From a checkpoint of a small mixture-of-experts model trained on Wikipedia.
Experts: 32 experts in each of 12 layers, 96 SwiGLU neurons an expert, 3 picks a token, a softmax router.
Training: 271M tokens, 4553 steps.
Below are experts of layer 3 (counted from 0) of a mixture-of-experts language model. Rows are named router (the router's row for the expert) and show model dimensions 0-79. Each number is 50 + 15 x the weight over its row's rms, rounded and kept within 0 to 99.
After each expert's rows: "comes after" lists some tokens at least twice as common just before its tokens as in all text; "raises" lists some tokens whose logits its average output raises strongly, later layers aside. This comes from a sample of Wikipedia text that the model never trained on. Tokens count by the router's weight.

# expert 31
router:56 22 38 57 46 46 48 44 54 55 72 48 53 58 40 26 56 60 43 39 44 54 62 43 35 45 70 56 40 33 49 82 45 38 52 66 65 56 41 59 63 07 39 65 78 51 22 67 40 62 42 61 53 37 48 58 53 67 64 37 54 50 28 54 49 53 49 07 69 60 48 45 54 79 81 50 78 38 78 68
comes after: " the", " on", " in", "|", "In", " was"
raises: " and", " the", "\n"

# expert 19
router:45 34 36 49 41 65 48 43 58 49 59 57 48 47 43 23 53 62 37 46 26 62 70 40 40 43 71 38 38 20 53 98 42 44 50 55 66 58 36 61 61 21 42 48 70 56 19 55 50 55 41 49 49 51 57 65 54 58 91 34 50 43 32 46 46 51 53 03 73 57 48 41 48 80 82 48 86 39 75 68
comes after: " the", " a", " The", "'s", " his", " an"
raises: " and", " of", "-", " in", ":", " to"

# expert 21
router:48 48 42 48 65 42 49 31 64 46 57 51 59 53 44 37 60 63 59 48 84 50 60 50 44 56 90 62 28 55 68 40 35 50 42 62 76 54 40 57 67 29 43 70 76 59 60 67 57 59 43 36 63 57 37 84 49 64 51 49 53 59 65 59 42 44 60 08 51 62 58 42 52 88 52 46 53 46 49 72
comes after: "\n", " |", ".", " =", " ==", "==="
raises: "-", "=", " |", " the"

# expert 1
router:50 18 30 57 46 49 51 42 58 56 72 55 49 56 40 29 52 64 37 43 39 57 58 44 35 47 70 58 41 30 47 82 41 43 47 62 63 55 40 56 65 10 32 63 75 52 20 61 43 58 44 57 52 44 49 60 51 67 68 41 58 49 28 54 45 51 50 06 68 62 44 41 53 78 80 49 79 39 75 70
comes after: " |", " the", "|", ".", " his", " their"
raises: "am", ",", "-", "ation:"

# expert 9
router:51 25 35 57 41 54 51 39 51 51 65 54 49 62 39 29 54 59 42 45 47 58 65 38 34 47 77 55 36 26 47 81 38 44 49 65 67 58 40 59 64 39 40 68 64 55 21 64 44 61 46 61 52 38 49 63 55 68 83 40 56 48 30 55 49 47 54 02 70 60 48 48 50 76 87 47 83 39 73 72
comes after: "\n", " |", "|", "-", " on", " Police"
raises: " of", "f", "p", "b", "c", "n"

# expert 8
router:46 32 55 48 60 46 43 39 52 54 65 57 39 59 44 47 57 39 43 39 89 61 59 28 25 44 46 66 48 50 59 21 40 44 51 79 40 58 35 46 49 03 58 56 96 49 46 70 50 57 51 54 56 20 39 44 52 79 61 69 59 56 07 55 37 52 52 39 46 33 51 60 49 44 80 41 45 41 62 78
comes after: " ", " 0", " 1", " 2", " —", " 3"
raises: " (Gls)", " Yea", " Phylum:"

# expert 29
router:45 31 41 61 43 46 53 37 46 58 61 50 53 63 45 39 49 60 43 47 47 54 67 49 37 39 66 66 34 21 58 55 50 48 54 58 54 57 53 57 52 34 29 63 69 51 00 51 36 64 41 56 48 27 57 64 60 71 99 44 50 55 16 44 43 54 55 00 79 40 42 44 55 70 73 43 72 44 71 70
comes after: " was", " to", " and", " a", " is", "-"
raises: " the", " in", " by", " to", " for", " on"

# expert 30
router:49 05 43 57 46 42 50 47 52 58 69 46 46 59 42 37 47 48 44 42 56 52 57 46 47 48 58 62 43 31 59 48 45 47 46 59 78 50 41 63 63 10 25 58 72 60 43 56 31 50 47 68 54 39 45 51 55 64 99 42 57 53 35 63 38 61 41 23 60 57 49 51 47 75 71 50 73 43 72 44
comes after: " |", "|", " /", ":", " 0;", " ft"
raises: "ich", "ic", "ul", "u", "ib", "id"

# expert 12
router:48 17 43 56 43 52 48 47 52 55 65 48 49 58 47 33 52 62 40 38 39 60 66 49 42 41 67 46 39 23 54 78 43 47 45 53 59 56 42 61 54 33 38 63 96 50 18 61 45 59 43 63 47 32 48 59 52 66 78 33 54 47 30 52 48 47 53 00 64 62 46 40 54 78 83 46 79 41 76 66
comes after: " the", " a", " to", " and", " was", " an"
raises: "it", "s", "ed", "-", "is", " in"